From a checkpoint of a small mixture-of-experts model trained on Wikipedia.
Size: 14 layers, width 256, vocabulary 9706, 45.9M parameters.
Training: a variant of Adam for the experts, 297M tokens, 4091 steps.
Below are experts of layer 9 (counted from 0) of a mixture-of-experts language model. Rows are named router (the router's row for the expert) and show model dimensions 0-255. Each number is 50 + 10 x the weight over its row's rms, rounded and kept within 0 to 99.
After each expert's rows: a language model's description of what the expert responds to; "mostly gets" lists some tokens that are sent to it at least half of the time. This comes from a sample of Wikipedia text that the model never trained on.

# expert 35
router:29 63 53 41 42 54 38 46 73 50 25 51 54 52 48 52 43 36 54 33 36 43 65 48 62 35 47 50 58 52 58 58 39 36 55 56 50 61 61 52 63 40 41 50 54 51 39 61 41 47 53 50 43 56 67 44 60 36 62 39 42 35 37 57 58 49 48 39 60 41 51 49 70 51 35 54 47 45 56 65 51 52 48 42 59 44 31 32 65 58 51 61 44 49 72 62 44 52 63 57 54 47 55 42 28 39 50 46 44 46 63 42 56 49 50 66 27 52 70 41 60 23 45 67 52 48 43 56 50 48 58 58 57 67 44 45 49 29 35 44 57 62 21 51 57 42 58 47 41 48 40 53 53 56 57 35 51 52 36 38 43 46 48 60 65 54 63 46 51 43 47 49 45 54 39 48 62 42 46 66 62 55 68 66 55 42 46 57 78 40 39 36 79 54 47 62 52 33 56 58 57 47 50 49 53 47 53 45 47 59 57 55 49 51 42 43 52 57 49 42 30 33 56 50 51 62 35 52 68 51 63 41 43 43 47 51 55 49 45 44 44 55 35 56 37 57 53 53 57 60 40 42 48 58 57 30
It responds to: Auxiliaries, to, and predicate words right after a subject or clause start, such as was, is, has, were, hoping to, also.
mostly gets: " was", " is", " has", " being", " were", " they"

# expert 22
router:38 56 50 38 43 45 50 63 63 52 50 49 66 56 56 37 56 37 30 69 50 55 61 49 52 46 54 49 48 44 60 56 33 47 47 38 61 43 35 26 63 52 53 42 44 63 42 56 63 39 63 64 42 44 48 56 59 56 24 69 71 61 46 57 61 55 52 24 63 49 47 42 26 51 71 57 30 55 53 58 53 41 43 51 48 41 50 60 53 54 57 33 37 53 48 66 46 77 76 36 39 51 52 52 44 53 46 51 49 66 52 56 44 48 55 49 50 66 48 37 55 66 67 48 65 54 39 50 27 45 47 49 36 63 43 31 46 43 33 53 55 46 31 53 38 53 56 57 55 54 43 48 51 57 55 60 42 44 36 49 50 40 63 45 37 35 29 70 50 38 62 39 61 35 37 40 43 52 61 48 63 56 54 54 64 67 36 66 53 38 48 53 45 40 56 43 46 48 40 61 47 40 58 38 39 51 48 40 36 49 47 43 50 40 47 46 51 47 51 46 52 55 46 54 49 46 44 45 61 49 62 38 53 64 51 59 39 54 30 44 52 44 45 55 55 42 52 62 37 44 39 54 52 72 32 52
It responds to: Sentence-opening articles and subordinators like The, However, when, after the, plus year digits in phrases like In July 2018.
mostly gets: ", when", " that the", " after the", " However", " when the", ", where"

# expert 61
router:32 46 58 42 46 61 55 63 52 36 47 51 46 55 42 34 48 64 53 60 66 68 59 55 54 46 40 48 34 46 59 62 25 43 47 49 69 58 53 31 69 43 33 48 62 64 41 69 55 51 37 47 68 57 55 46 48 39 52 51 42 65 62 49 38 43 63 62 39 49 58 54 58 53 40 52 52 49 39 49 34 79 52 45 43 42 59 48 48 36 58 39 55 47 53 50 58 47 32 41 51 52 40 60 45 56 37 47 48 57 62 48 55 53 64 60 56 50 53 39 32 44 40 47 35 42 41 55 30 63 67 52 54 62 57 73 45 61 43 43 43 49 37 38 45 43 61 62 40 63 44 58 67 62 65 31 45 58 54 31 62 61 49 58 50 52 46 46 47 52 57 53 63 54 62 64 40 48 53 44 48 39 44 63 67 46 62 64 23 44 55 47 54 56 58 66 52 35 47 68 55 30 47 56 52 51 59 48 48 56 46 53 49 58 54 69 53 44 30 69 51 42 50 52 34 64 47 50 55 62 57 30 54 57 41 56 51 67 64 44 41 59 60 58 56 41 39 40 45 59 34 52 50 52 61 57
It responds to: Final digits of years and large numbers after a leading 1 or 2, as in 1930, 2014, 1828, often in dates.
mostly gets: "011", "002", "998", "996", "007", "004"

# expert 14
router:50 46 49 33 42 73 55 45 56 32 55 61 57 42 53 57 48 53 50 61 36 43 58 54 59 63 50 46 49 40 40 51 57 61 53 30 53 45 28 42 42 43 55 58 54 38 43 64 39 56 48 58 57 46 47 53 46 58 35 54 44 71 34 43 43 58 33 61 54 47 53 42 62 36 55 51 39 54 53 74 53 47 43 53 39 64 61 68 50 43 23 50 61 38 58 47 42 46 42 56 71 62 40 53 54 58 65 74 61 48 52 57 55 48 54 56 49 55 43 53 44 54 63 27 49 33 48 68 59 56 35 37 55 61 50 55 58 36 41 63 50 49 36 36 53 50 39 61 55 42 69 46 63 56 31 42 51 38 42 49 55 33 44 37 52 48 53 42 41 65 60 51 62 56 52 36 60 45 40 44 41 51 41 66 60 60 54 35 61 38 44 60 48 55 34 23 50 51 56 32 35 44 34 43 42 54 65 46 50 50 40 39 47 43 38 49 60 36 47 57 50 38 49 46 53 44 61 49 48 56 62 39 37 44 45 55 37 44 41 59 54 56 68 35 60 40 50 53 57 21 39 54 33 44 38 52
It responds to: Numerals, month names and units inside sports and results tables, such as 12 September, 5:00 p.m., No., MF/DF positions.
mostly gets: " day", " | MF", " September", " No.", " | DF", " p."

# expert 33
router:60 48 55 44 49 34 44 36 39 48 35 55 54 50 55 46 45 65 49 36 52 47 51 38 44 45 52 52 41 62 71 54 48 54 60 60 51 43 70 42 53 71 48 29 48 52 76 47 61 61 47 48 55 59 48 54 43 53 58 45 48 46 78 51 60 56 46 58 48 30 61 42 61 45 29 55 56 41 48 32 51 43 51 48 69 51 55 33 46 61 43 54 62 69 66 42 54 33 44 34 63 55 44 58 33 62 65 34 50 59 53 48 43 62 43 35 49 31 71 39 63 50 46 39 57 71 66 48 60 41 57 57 58 38 45 50 58 40 55 48 46 49 55 43 43 43 34 51 51 53 40 35 52 45 36 47 65 55 44 61 47 48 31 48 66 54 55 49 43 53 42 56 45 39 75 58 36 50 43 58 54 62 51 59 44 55 56 41 29 50 61 36 27 51 42 42 48 48 60 72 66 61 50 60 43 48 57 62 67 54 26 69 48 37 49 39 68 50 40 48 49 40 46 39 43 51 60 42 43 54 39 45 51 49 49 54 48 39 49 40 52 58 51 33 55 49 41 35 62 59 48 45 66 41 40 58
It responds to: Short first pieces of lowercase words, often in plant, animal and science text, such as le-af, le-opard, trans-, so-il, o-culus.
mostly gets: " trans", " le", " red", " cor", " bre", " o"

# expert 21
router:64 38 49 54 44 38 34 34 29 43 41 48 39 40 42 54 47 79 55 43 48 50 58 44 42 52 46 40 52 47 63 54 58 49 32 70 56 49 68 47 48 66 47 66 49 50 44 51 56 38 36 48 56 58 33 35 45 54 43 41 45 49 50 46 40 68 40 62 35 41 45 53 59 49 45 53 60 49 39 57 42 42 59 49 60 50 65 53 40 57 45 50 66 65 69 49 50 46 51 37 56 43 45 36 51 58 66 45 50 50 47 63 62 50 38 52 53 51 63 47 46 38 54 46 54 65 42 46 53 56 44 47 68 57 36 38 22 46 55 33 48 52 47 61 49 50 30 66 52 42 54 39 56 33 54 40 49 57 63 46 59 42 28 39 50 52 61 41 49 48 50 59 50 58 70 49 66 44 44 37 49 47 60 62 50 47 53 63 37 60 45 61 38 52 71 36 47 33 42 56 42 38 51 42 38 56 72 55 79 49 33 47 63 50 61 27 40 50 56 59 53 61 60 54 50 48 54 48 42 53 38 70 38 75 45 54 41 44 56 39 58 43 45 35 41 46 42 43 63 47 64 65 52 61 56 30
It responds to: Capital or lowercase h and m starting a word after a colon, pipe or "and", mostly in taxonomy, such as Order: Haplosclerida, and habitat.
mostly gets: " h", " | H", "- H", " of H", " H", " of M"

# expert 45
router:35 47 51 46 46 47 47 58 67 42 62 40 50 38 34 59 39 51 64 63 37 48 61 53 53 48 49 42 77 62 51 60 66 62 38 54 55 55 41 45 44 51 47 44 38 59 54 41 42 34 53 52 65 53 68 66 24 50 39 51 60 48 42 45 50 39 47 43 60 46 64 47 62 36 69 49 53 49 38 36 37 45 58 53 43 63 47 68 54 53 54 67 34 39 49 52 58 49 60 59 51 50 46 55 59 61 58 46 64 63 67 54 34 56 56 54 58 50 31 47 56 60 70 54 49 54 44 46 45 59 38 44 50 59 51 55 50 51 56 57 45 50 59 32 47 59 49 61 48 49 74 26 41 63 63 53 64 46 65 64 45 54 61 47 49 56 58 45 43 42 49 44 59 57 51 57 61 42 44 48 36 59 51 29 64 48 42 58 60 52 68 67 61 32 48 47 63 52 49 30 50 66 59 43 62 34 70 59 54 32 65 36 41 42 53 60 60 67 45 33 57 43 56 55 29 28 45 39 40 46 37 52 56 49 55 57 49 50 52 73 53 41 53 44 55 43 36 51 61 43 50 52 42 56 40 30
It responds to: Line breaks and ==/=== markers around wiki section headings, plus opening quote marks, such as ==Gameplay== followed by a new line.
mostly gets: " ==", " ===", " | \"", " '", ", \"", "- \""

# expert 41
router:26 63 33 55 47 54 47 65 66 33 47 45 64 38 50 50 35 40 40 52 58 58 53 42 48 46 40 26 35 61 59 27 45 50 29 56 57 61 40 39 47 48 49 52 42 43 59 59 45 55 50 38 67 55 52 54 34 33 46 35 41 45 43 49 71 59 61 52 66 61 44 43 49 49 38 42 51 43 61 29 68 55 51 37 54 60 47 48 47 52 58 52 50 61 67 67 53 44 49 44 59 69 51 59 57 62 62 35 47 52 80 43 42 46 70 56 33 38 57 42 51 48 36 37 47 48 53 40 54 45 67 63 51 59 50 54 54 42 52 26 42 37 48 31 40 58 34 42 47 54 65 60 53 34 41 61 63 42 49 54 53 51 59 49 49 50 60 46 50 57 49 51 50 34 48 45 59 50 53 71 52 44 43 55 50 40 60 50 37 47 47 27 58 62 23 61 53 61 63 34 55 60 57 58 46 62 68 56 53 54 61 48 42 58 43 50 45 58 62 41 56 55 36 46 57 44 53 33 35 46 48 45 44 30 42 39 51 50 55 39 48 45 55 52 71 55 63 56 51 52 63 37 51 52 64 52
It responds to: Line breaks, closing parentheses, colons and semicolons ending list items, plus list-introducing words such as include, such as, while.
mostly gets: " r", " began", " include", ", where", "\",", " like"

# expert 20
router:43 52 50 55 42 59 44 67 54 51 57 56 56 47 43 66 46 68 44 65 50 44 44 51 60 44 48 73 45 39 36 49 25 57 55 43 43 60 46 51 44 59 46 64 53 47 53 54 62 32 42 70 67 54 48 58 60 39 54 55 42 52 50 59 47 51 43 47 52 54 45 56 66 49 26 40 64 54 36 38 53 57 55 50 40 37 55 47 29 57 38 59 59 44 34 30 57 46 55 41 71 51 43 40 61 42 51 51 34 51 66 34 53 57 37 55 51 54 55 63 54 50 44 53 40 42 35 46 48 60 56 56 48 54 65 32 42 64 50 52 52 39 33 40 42 48 52 49 51 48 34 51 62 71 57 32 43 36 32 48 52 60 59 57 58 64 47 39 53 47 46 53 52 58 45 50 34 26 45 72 55 30 57 50 43 32 53 51 45 47 54 58 57 60 74 53 54 48 42 51 49 43 29 54 51 62 46 44 41 54 66 43 38 59 61 53 50 57 59 55 46 54 50 59 68 69 39 43 43 43 59 27 44 52 39 37 55 38 49 58 48 50 44 50 32 45 80 49 33 36 60 52 47 77 49 61
It responds to: Line breaks and field labels in infobox-style lists, such as Coordinates, Born, ISBN, age, and the degree-minute-second marks of coordinates.
mostly gets: "″N ", " (age ", "- Coordinates: ", "- Born: ", "- Born:", " m ("

# expert 4
router:59 36 45 39 47 50 64 50 43 57 64 39 53 51 44 41 45 67 41 52 58 61 47 54 48 44 52 52 39 47 48 16 49 43 47 41 63 45 40 53 37 68 46 45 43 61 43 51 65 64 57 41 52 58 49 41 43 54 53 53 44 39 60 68 66 58 49 54 54 41 51 45 58 40 48 70 56 63 43 37 45 46 66 59 46 66 46 50 60 53 65 52 51 72 55 53 33 48 55 56 40 46 39 57 50 57 58 69 54 40 57 33 59 37 49 32 46 54 61 41 46 62 45 25 52 41 49 40 60 43 58 53 57 41 59 23 28 38 49 57 49 45 42 60 35 56 33 53 53 61 50 49 38 39 56 51 62 53 70 63 53 46 44 45 44 48 48 61 43 57 37 52 45 43 57 54 46 40 44 39 58 40 55 66 65 44 54 39 54 54 61 60 60 56 60 40 53 30 40 43 54 45 41 55 65 47 46 52 51 57 61 49 57 75 35 58 52 51 49 81 60 61 41 61 41 53 60 43 48 60 35 24 53 32 46 34 69 65 52 60 64 49 49 56 48 47 53 66 40 38 47 50 63 65 55 60
It responds to: Numerals and number words giving quantities, often before hyphenated compounds or units, such as two-bladed, four-speed, 60%, several.
mostly gets: " two", " three", " several", " four", " third", " second"

# expert 36
router:56 53 56 56 48 39 62 46 46 34 45 53 52 65 57 45 39 60 58 55 43 50 73 72 54 69 52 49 51 37 35 32 63 48 58 36 49 47 54 44 52 48 35 55 52 47 34 46 41 50 71 41 36 50 42 36 62 43 50 55 53 69 50 44 18 54 50 53 49 57 53 58 72 39 41 69 46 49 42 53 48 61 44 61 49 30 51 51 45 46 56 53 59 54 58 36 73 48 49 44 47 52 51 33 43 55 40 60 35 59 67 44 41 56 53 39 56 48 48 50 43 59 70 67 60 52 47 45 66 69 47 47 48 46 42 46 33 53 50 67 54 25 48 43 41 42 54 64 35 43 52 58 64 56 55 45 48 60 59 39 46 53 49 65 57 52 48 27 32 52 48 42 35 58 55 36 37 43 58 49 47 67 44 64 32 48 45 40 62 61 48 70 59 61 55 31 47 57 54 55 55 60 46 45 40 45 42 50 67 59 41 67 54 58 57 49 47 56 48 54 63 53 60 31 52 62 64 59 37 24 58 53 54 53 52 41 46 50 28 48 64 37 61 36 34 48 58 53 65 53 51 52 49 56 63 53
It responds to: Field names in infoboxes and taxonomy lists, such as Diameter, Total length, Order, Location, Area, km, usually before a colon.
mostly gets: "| Total", "| Party", "- •", "- Order", "Scientific classification", "- Species"

# expert 16
router:64 48 54 46 57 49 51 61 48 54 43 59 32 64 55 46 43 58 55 39 60 61 43 44 60 57 42 57 51 57 57 54 53 40 46 63 30 44 52 63 48 43 57 45 38 65 37 52 62 65 41 49 37 52 64 49 57 27 39 61 53 50 43 32 46 32 57 36 41 53 46 53 59 46 48 41 37 52 48 54 57 44 37 37 69 33 60 48 24 43 43 28 54 46 60 44 40 55 67 42 35 58 46 35 25 73 49 59 30 61 34 52 55 42 53 57 54 55 61 48 49 21 56 38 41 43 39 52 59 50 51 47 63 47 57 55 58 36 40 40 44 48 49 71 39 45 54 45 57 55 54 62 50 46 51 38 55 41 60 52 42 65 43 67 47 39 45 56 45 43 72 56 43 51 66 54 51 58 47 59 52 52 30 62 49 66 40 35 34 57 41 69 34 42 50 60 41 46 41 47 54 55 45 41 56 72 65 60 47 42 33 62 33 45 55 42 55 39 30 39 47 36 56 45 51 53 35 46 48 53 43 62 56 37 55 40 46 42 63 37 41 54 53 41 44 65 49 52 42 66 51 46 55 39 46 36
It responds to: Capital letters or short letter clusters starting South Asian, Arabic or Japanese names, often in tables, such as D-att, Kh-or, Ts-umi.
mostly gets: " D", ", D", " K", " of D", " Kh", " in T"

# expert 55
router:44 38 58 36 47 65 47 61 44 48 44 47 50 51 61 40 43 57 39 61 44 40 45 52 58 54 49 44 35 41 31 76 41 70 59 46 42 55 46 54 72 49 39 67 62 50 46 40 37 43 57 34 46 47 56 53 34 44 35 39 26 59 23 61 49 65 48 58 59 46 64 55 50 44 42 55 54 46 49 50 46 55 60 59 50 76 50 41 59 44 59 49 38 54 47 58 67 56 37 54 34 49 50 50 23 46 48 45 53 56 55 35 43 62 44 42 57 59 46 39 39 45 55 53 51 50 58 53 55 54 51 64 46 48 57 56 43 35 65 44 52 50 56 47 56 36 53 57 45 31 40 72 56 36 38 57 38 56 47 56 54 33 58 46 65 37 53 53 39 44 48 42 39 64 60 40 63 65 55 49 53 51 41 52 64 44 63 60 65 46 38 52 69 67 26 40 62 51 56 54 55 49 54 35 48 65 41 60 35 59 49 61 52 59 48 55 42 56 62 47 44 53 49 32 40 52 64 49 50 26 66 47 50 43 44 51 47 45 69 62 50 44 33 46 58 42 24 62 62 35 37 40 52 59 40 45
It responds to: Nouns and verbs in sports and career biographies, such as season, year, role, games, appeared, located, played.
mostly gets: " role", " season", " located", " particip", " appeared", " worked"

# expert 31
router:48 52 62 34 42 47 55 62 54 64 54 44 53 42 55 56 54 41 64 40 56 50 42 47 62 37 41 57 52 66 57 46 54 40 51 41 51 38 69 40 41 48 64 35 45 55 46 57 58 45 51 47 50 46 73 51 42 36 53 35 57 39 48 37 65 50 56 49 45 45 40 52 52 56 45 60 44 45 57 54 43 62 46 41 44 37 39 54 37 65 56 52 51 35 33 57 35 64 30 61 61 41 47 55 59 37 48 47 62 65 32 49 57 40 40 67 45 57 33 59 64 46 30 59 42 56 65 59 57 38 31 50 62 34 47 45 61 35 57 56 47 36 55 61 48 41 62 49 50 54 46 40 75 54 28 47 62 49 68 57 51 63 46 51 35 44 53 45 48 28 55 49 54 50 51 45 49 44 65 53 50 56 59 36 32 42 59 48 60 43 47 31 31 45 37 50 25 55 52 55 42 52 38 35 56 59 58 43 43 48 51 51 61 43 63 69 48 42 61 46 48 61 36 38 45 42 25 34 57 41 34 52 39 57 49 37 44 53 59 45 44 47 52 70 38 47 60 27 31 47 43 44 30 50 37 45
It responds to: Prepositions linking phrases in running prose, mostly in, for, of, by, after, also name particles like de, van, Le.
mostly gets: " for", " in", " In", " after", " de", ", in"

# expert 29
router:39 57 59 38 31 52 38 55 28 39 70 46 63 35 52 53 52 53 53 62 43 41 57 51 48 36 49 58 66 54 48 50 32 53 60 70 28 46 60 30 52 57 50 53 46 49 58 58 54 35 47 73 59 53 44 44 59 67 55 54 65 49 43 47 34 57 37 50 44 49 45 44 46 62 41 55 65 37 39 52 48 78 50 53 69 33 53 41 53 57 45 66 66 49 43 53 54 48 58 59 51 52 57 49 49 49 38 45 59 67 62 52 40 49 54 50 53 53 34 36 31 35 38 61 50 67 33 62 59 56 52 63 43 53 50 39 35 61 48 40 54 31 57 37 57 43 68 59 47 44 49 68 44 42 49 49 50 60 48 48 46 68 54 57 50 65 42 43 50 65 64 44 54 47 69 38 55 40 61 42 50 51 53 45 54 45 34 75 55 47 47 58 42 57 51 51 42 57 54 47 51 48 55 53 48 48 47 48 58 45 20 64 73 49 48 51 39 53 54 46 37 44 59 67 42 52 44 52 37 28 51 50 57 58 48 52 43 44 36 51 42 40 52 50 56 34 49 68 44 75 59 66 63 54 29 45
It responds to: Wiki table separator rows, pipe cells, paragraph breaks before section headings like ==History==, and infobox labels like Scientific classification.
mostly gets: "|---|---|---|---|---|", "==S", "|---|---|---|---|", "==History==", "|---|---|---|---|---|---|", "==D"

# expert 39
router:39 47 39 48 69 50 27 51 51 37 62 44 59 59 51 43 63 42 35 68 40 50 58 49 49 60 41 50 56 55 58 63 58 38 44 51 59 51 54 37 58 44 46 46 31 59 51 45 69 27 32 38 55 50 42 50 44 58 63 55 39 55 41 51 33 52 47 45 56 49 50 54 46 34 39 22 36 62 39 51 29 36 46 43 47 59 57 48 26 45 41 47 61 38 51 42 47 65 48 44 42 48 48 55 53 53 52 40 44 65 57 41 53 66 55 57 36 31 33 56 39 34 56 47 49 68 52 48 62 65 61 60 45 53 59 71 61 62 65 31 49 55 42 62 45 50 40 54 51 39 51 49 51 50 70 44 42 50 58 65 47 60 51 65 48 48 49 43 56 51 62 50 54 40 60 38 43 52 48 44 32 29 49 43 55 57 34 45 58 51 51 33 44 58 54 50 46 45 64 50 50 55 44 40 55 42 61 43 52 54 66 55 54 52 64 49 40 67 29 66 45 45 63 52 59 53 54 59 40 59 40 62 48 69 48 72 43 34 66 69 60 35 60 35 39 54 66 48 57 39 53 42 46 61 73 48
It responds to: Capital initials and parenthesized acronym openings, especially author initials in species names, such as (Richardson) S.L.Welsh, (CKLA), U.S.
mostly gets: " (S", " (C", " U.", " (N", " (P", " (M"

# expert 32
router:46 48 69 67 49 51 58 50 33 65 38 46 49 58 57 48 59 37 56 45 46 59 50 66 50 45 41 44 58 40 53 64 59 66 65 53 53 51 36 64 56 52 39 48 57 58 71 57 55 40 54 49 55 53 31 25 61 32 44 40 50 60 57 41 40 67 51 46 50 59 67 42 51 48 41 66 27 46 45 62 42 47 56 67 49 33 62 32 47 34 68 40 63 43 60 35 52 67 47 46 44 60 61 31 57 53 31 50 38 67 48 59 55 55 59 59 60 41 41 36 42 48 63 51 57 58 50 49 60 64 69 52 48 43 59 58 57 69 50 58 52 46 52 63 57 69 44 44 27 56 49 34 54 66 58 42 43 61 49 38 61 54 55 63 46 39 62 61 50 36 44 40 57 50 48 59 48 51 62 39 50 54 54 63 36 52 47 32 54 53 40 58 52 46 64 37 44 42 60 60 56 50 52 55 36 48 52 56 51 66 39 62 49 56 50 38 43 47 38 65 70 39 56 57 63 51 35 54 41 55 27 59 40 34 56 65 55 61 48 42 53 32 61 53 41 65 59 51 56 42 65 55 45 56 50 58
It responds to: Starts of infobox fields and table cells, such as - Area, - Order, - In office, km^{ before 2, and years in lists.
mostly gets: " km^{", "- Order", "- Synonyms", "- ", "- Area", "- In office "

# expert 0
router:59 51 46 52 47 54 49 62 35 64 54 53 47 50 46 48 58 48 64 36 55 50 48 59 57 57 45 60 57 52 56 53 42 56 48 61 50 57 61 51 47 55 56 49 42 54 39 46 59 61 51 42 52 52 67 51 56 46 49 65 55 33 50 62 58 59 67 55 83 52 50 54 56 54 46 35 40 57 53 34 73 53 37 43 59 70 40 61 57 58 66 59 26 56 55 52 41 55 51 48 41 44 65 55 74 63 58 33 62 37 33 30 55 65 38 33 44 55 54 67 52 59 31 58 57 47 52 39 59 41 52 45 64 24 43 57 45 34 43 52 46 57 58 55 39 24 70 44 66 56 63 58 64 41 58 55 56 57 44 59 52 55 65 49 66 67 52 52 50 47 44 48 51 43 44 58 33 49 31 67 55 60 50 48 55 65 53 34 63 54 59 36 59 41 60 55 58 59 55 53 54 49 45 36 57 38 48 42 56 53 31 37 56 41 44 50 54 58 40 27 37 36 41 52 32 42 50 62 37 53 62 41 49 45 42 42 78 42 43 55 50 63 58 49 54 55 50 44 37 53 55 55 50 64 58 54
It responds to: Opening pieces of words such as re-, un, under, dis, ex, cont, plus opening parentheses before years and hyphens in compounds or date lists.
mostly gets: " \"", " un", " under", " ex", " st", " Ar"

# expert 27
router:46 57 25 57 45 38 41 64 72 54 38 45 45 55 49 44 63 46 40 51 55 54 42 64 23 48 51 50 43 50 62 60 51 40 43 55 37 53 50 40 51 41 45 43 51 65 74 39 47 55 46 64 45 49 42 51 56 37 49 63 34 37 46 68 33 38 61 41 39 50 59 50 60 60 64 61 48 60 65 69 35 27 47 47 39 66 36 51 56 55 46 44 45 60 48 62 36 57 42 45 59 51 53 68 46 43 57 35 47 43 50 42 44 32 58 52 57 60 47 53 52 48 30 36 48 47 47 72 63 28 51 56 51 62 43 53 29 48 50 47 50 43 35 34 43 45 67 58 57 73 45 33 50 40 52 40 32 47 55 43 56 34 34 35 56 65 74 51 69 54 54 36 67 51 47 49 53 60 36 48 49 57 58 45 46 55 43 50 50 43 54 41 58 73 69 51 41 49 46 44 49 56 50 50 49 56 47 47 52 63 64 50 44 59 56 56 67 56 51 59 34 44 51 34 52 73 57 61 61 51 49 47 46 45 55 65 39 43 64 48 37 43 44 42 42 55 65 64 51 43 40 60 61 53 46 49
It responds to: Commas, "and", "or" and "and the" joining list items or clauses in running prose, such as "vocals, performing", "Johnson and Fields".
mostly gets: ",", ", and", " and", " and the", "s,", "a,"

# expert 1
router:46 32 50 50 46 59 63 41 46 42 52 67 65 64 40 39 58 59 61 63 45 42 54 70 66 44 46 47 37 58 55 65 52 46 52 50 45 44 38 66 41 70 54 40 52 46 49 47 65 40 49 36 37 36 46 54 50 39 43 61 53 53 60 43 20 74 40 61 59 48 53 52 40 47 55 47 52 57 38 48 45 32 61 54 57 55 56 52 57 37 52 49 40 57 48 38 67 52 27 63 62 39 55 54 50 43 43 58 58 66 60 54 47 72 47 50 52 50 61 45 59 23 45 63 46 50 38 48 55 70 58 45 54 51 54 50 62 55 51 54 46 59 52 65 56 58 59 64 32 49 56 27 69 57 39 42 48 34 42 40 52 69 45 69 55 50 37 41 59 40 54 50 40 57 65 46 52 48 39 35 44 36 42 73 53 59 63 68 43 42 39 58 61 58 54 50 46 43 57 54 39 63 46 57 34 26 51 50 45 36 70 54 50 61 46 49 35 66 47 58 46 37 48 64 49 51 49 54 59 57 43 50 57 33 50 56 50 42 60 56 71 47 50 51 56 45 65 40 69 44 45 50 33 56 60 56
It responds to: Digits, brackets and short fillers inside tables and lists, such as (aged, (s), kg, cm, party names in election tables.
mostly gets: " (age ", " (aged ", "(", " (R", "|  | Conservative", "| Party"

# expert 15
router:60 50 41 65 65 49 41 48 36 57 58 51 42 33 42 63 50 56 49 42 41 50 53 32 34 57 50 60 40 68 33 62 67 55 55 37 59 45 50 51 55 36 51 37 68 38 34 34 35 52 80 41 61 54 61 55 42 59 64 36 23 56 48 43 56 29 46 57 40 36 54 52 46 51 52 52 72 51 51 43 46 52 57 51 42 47 53 42 46 44 39 65 53 54 44 53 54 62 55 33 46 34 66 44 35 57 54 59 42 50 67 61 59 40 57 58 52 45 53 40 53 47 32 46 54 36 42 36 40 51 44 49 42 43 49 42 64 55 38 35 52 51 57 60 72 62 42 48 52 66 68 52 45 64 47 43 38 50 34 39 41 55 62 25 49 55 44 38 62 48 44 45 48 50 38 46 43 49 49 55 54 65 32 60 41 43 62 38 48 61 41 52 49 38 53 52 49 52 43 55 49 62 53 64 55 39 47 50 43 33 47 41 68 44 50 53 49 34 53 56 60 64 44 49 35 60 66 49 69 62 47 50 40 37 35 58 68 54 42 68 53 38 57 51 40 55 55 30 44 44 51 76 44 44 50 62
It responds to: Second or third syllables inside proper names and rare words, such as Wat-ers, Rog-ers, Sask-at-oon, Volks-wagen, carp-ent-ers.
mostly gets: "eng", "og", "urd", " Wat", " Rod", " wat"

# expert 46
router:61 38 42 54 55 40 49 51 52 52 43 60 55 49 47 56 27 42 44 50 50 52 55 43 40 56 43 31 40 25 59 66 66 41 42 52 47 59 52 62 52 43 51 62 52 42 69 52 40 34 56 49 54 49 61 63 55 33 60 56 61 41 40 41 57 58 48 42 76 62 48 44 59 51 44 42 46 37 61 42 46 49 42 33 52 57 22 40 51 50 65 29 36 54 65 68 42 44 62 37 49 53 42 50 38 47 50 46 66 52 58 54 53 59 62 62 37 66 29 41 53 40 49 66 44 45 57 48 33 32 58 45 66 47 57 53 45 53 45 55 47 52 41 51 54 40 46 51 35 47 51 60 60 44 58 37 45 60 25 48 49 51 62 45 39 56 42 33 49 51 50 50 39 66 39 37 44 56 57 57 63 46 65 48 46 53 57 61 51 60 68 25 52 49 56 57 28 33 57 58 47 38 23 47 32 57 53 49 38 52 59 54 39 53 31 62 49 47 59 51 42 52 62 54 55 50 37 50 56 59 71 36 39 48 39 31 58 40 61 50 58 65 46 56 48 50 65 49 44 57 52 47 39 34 67 46
It responds to: Linking and main verbs or adverbs after subjects, such as became, was, also, later, perform, often followed by -ed or -ing.
mostly gets: " became", " perform", ", who", " develop", " support", " to be"

# expert 17
router:39 63 60 59 53 69 70 46 52 58 36 26 40 52 55 27 56 57 47 64 61 44 47 42 50 53 41 44 52 27 43 44 54 50 26 33 49 45 54 56 65 29 39 49 44 31 58 54 49 54 57 71 50 55 61 53 58 45 34 47 40 54 64 38 56 62 59 53 43 64 58 65 39 52 46 63 44 52 60 55 50 38 45 66 57 44 59 33 54 27 60 48 46 44 54 45 62 55 56 47 56 45 58 60 37 70 59 42 60 56 53 46 63 45 53 40 43 53 39 56 41 55 58 62 56 33 48 62 30 52 49 65 56 52 49 69 40 36 37 55 50 67 52 50 40 41 42 47 36 51 64 50 59 39 50 50 42 53 28 43 66 53 47 44 34 59 61 47 59 50 57 59 42 65 50 40 55 61 48 49 63 71 47 52 57 44 43 55 44 54 59 52 64 40 47 62 74 36 60 58 54 42 53 67 62 69 39 60 54 47 36 32 40 62 50 55 37 47 64 46 60 42 51 42 56 37 50 54 58 55 58 55 57 44 53 68 57 56 47 49 28 52 55 61 56 53 37 39 63 58 60 38 59 60 41 42
It responds to: Common nouns naming works and activities after a, the or a possessive, such as film, album, band, song, series, book, class.
mostly gets: " film", " music", " band", " song", " album", " program"

# expert 62
router:48 59 52 35 64 43 42 34 46 43 37 60 48 64 43 30 44 56 55 54 59 42 65 58 55 46 57 61 52 73 69 36 50 57 54 59 58 36 52 47 49 59 56 48 57 37 34 57 56 60 64 33 54 65 43 54 45 69 24 59 65 40 68 61 31 59 53 51 45 47 43 34 37 53 62 59 44 49 54 40 55 37 55 53 58 59 44 66 63 55 47 63 39 58 64 72 55 35 68 36 48 52 37 38 51 51 58 41 42 42 55 40 51 38 55 27 51 37 64 53 52 63 50 47 56 53 44 49 52 33 66 52 53 50 31 43 52 36 44 44 49 46 67 52 36 37 33 44 35 44 34 53 54 41 59 52 69 41 63 67 38 57 35 44 49 47 39 47 54 57 52 52 71 46 57 57 66 48 56 37 57 53 57 32 53 42 54 60 45 52 63 48 48 50 66 41 50 59 50 64 43 45 68 48 49 36 65 47 76 55 50 48 38 69 43 46 58 45 49 48 57 66 38 43 44 52 60 51 62 51 44 50 59 58 43 55 37 50 39 50 57 57 46 50 57 44 54 60 62 66 39 45 47 43 69 55
It responds to: Common nouns and adjectives right after the or these in running prose, such as the individual, the female, new, water, stock market.
mostly gets: " that the", " new", " water", " ship", " large", " human"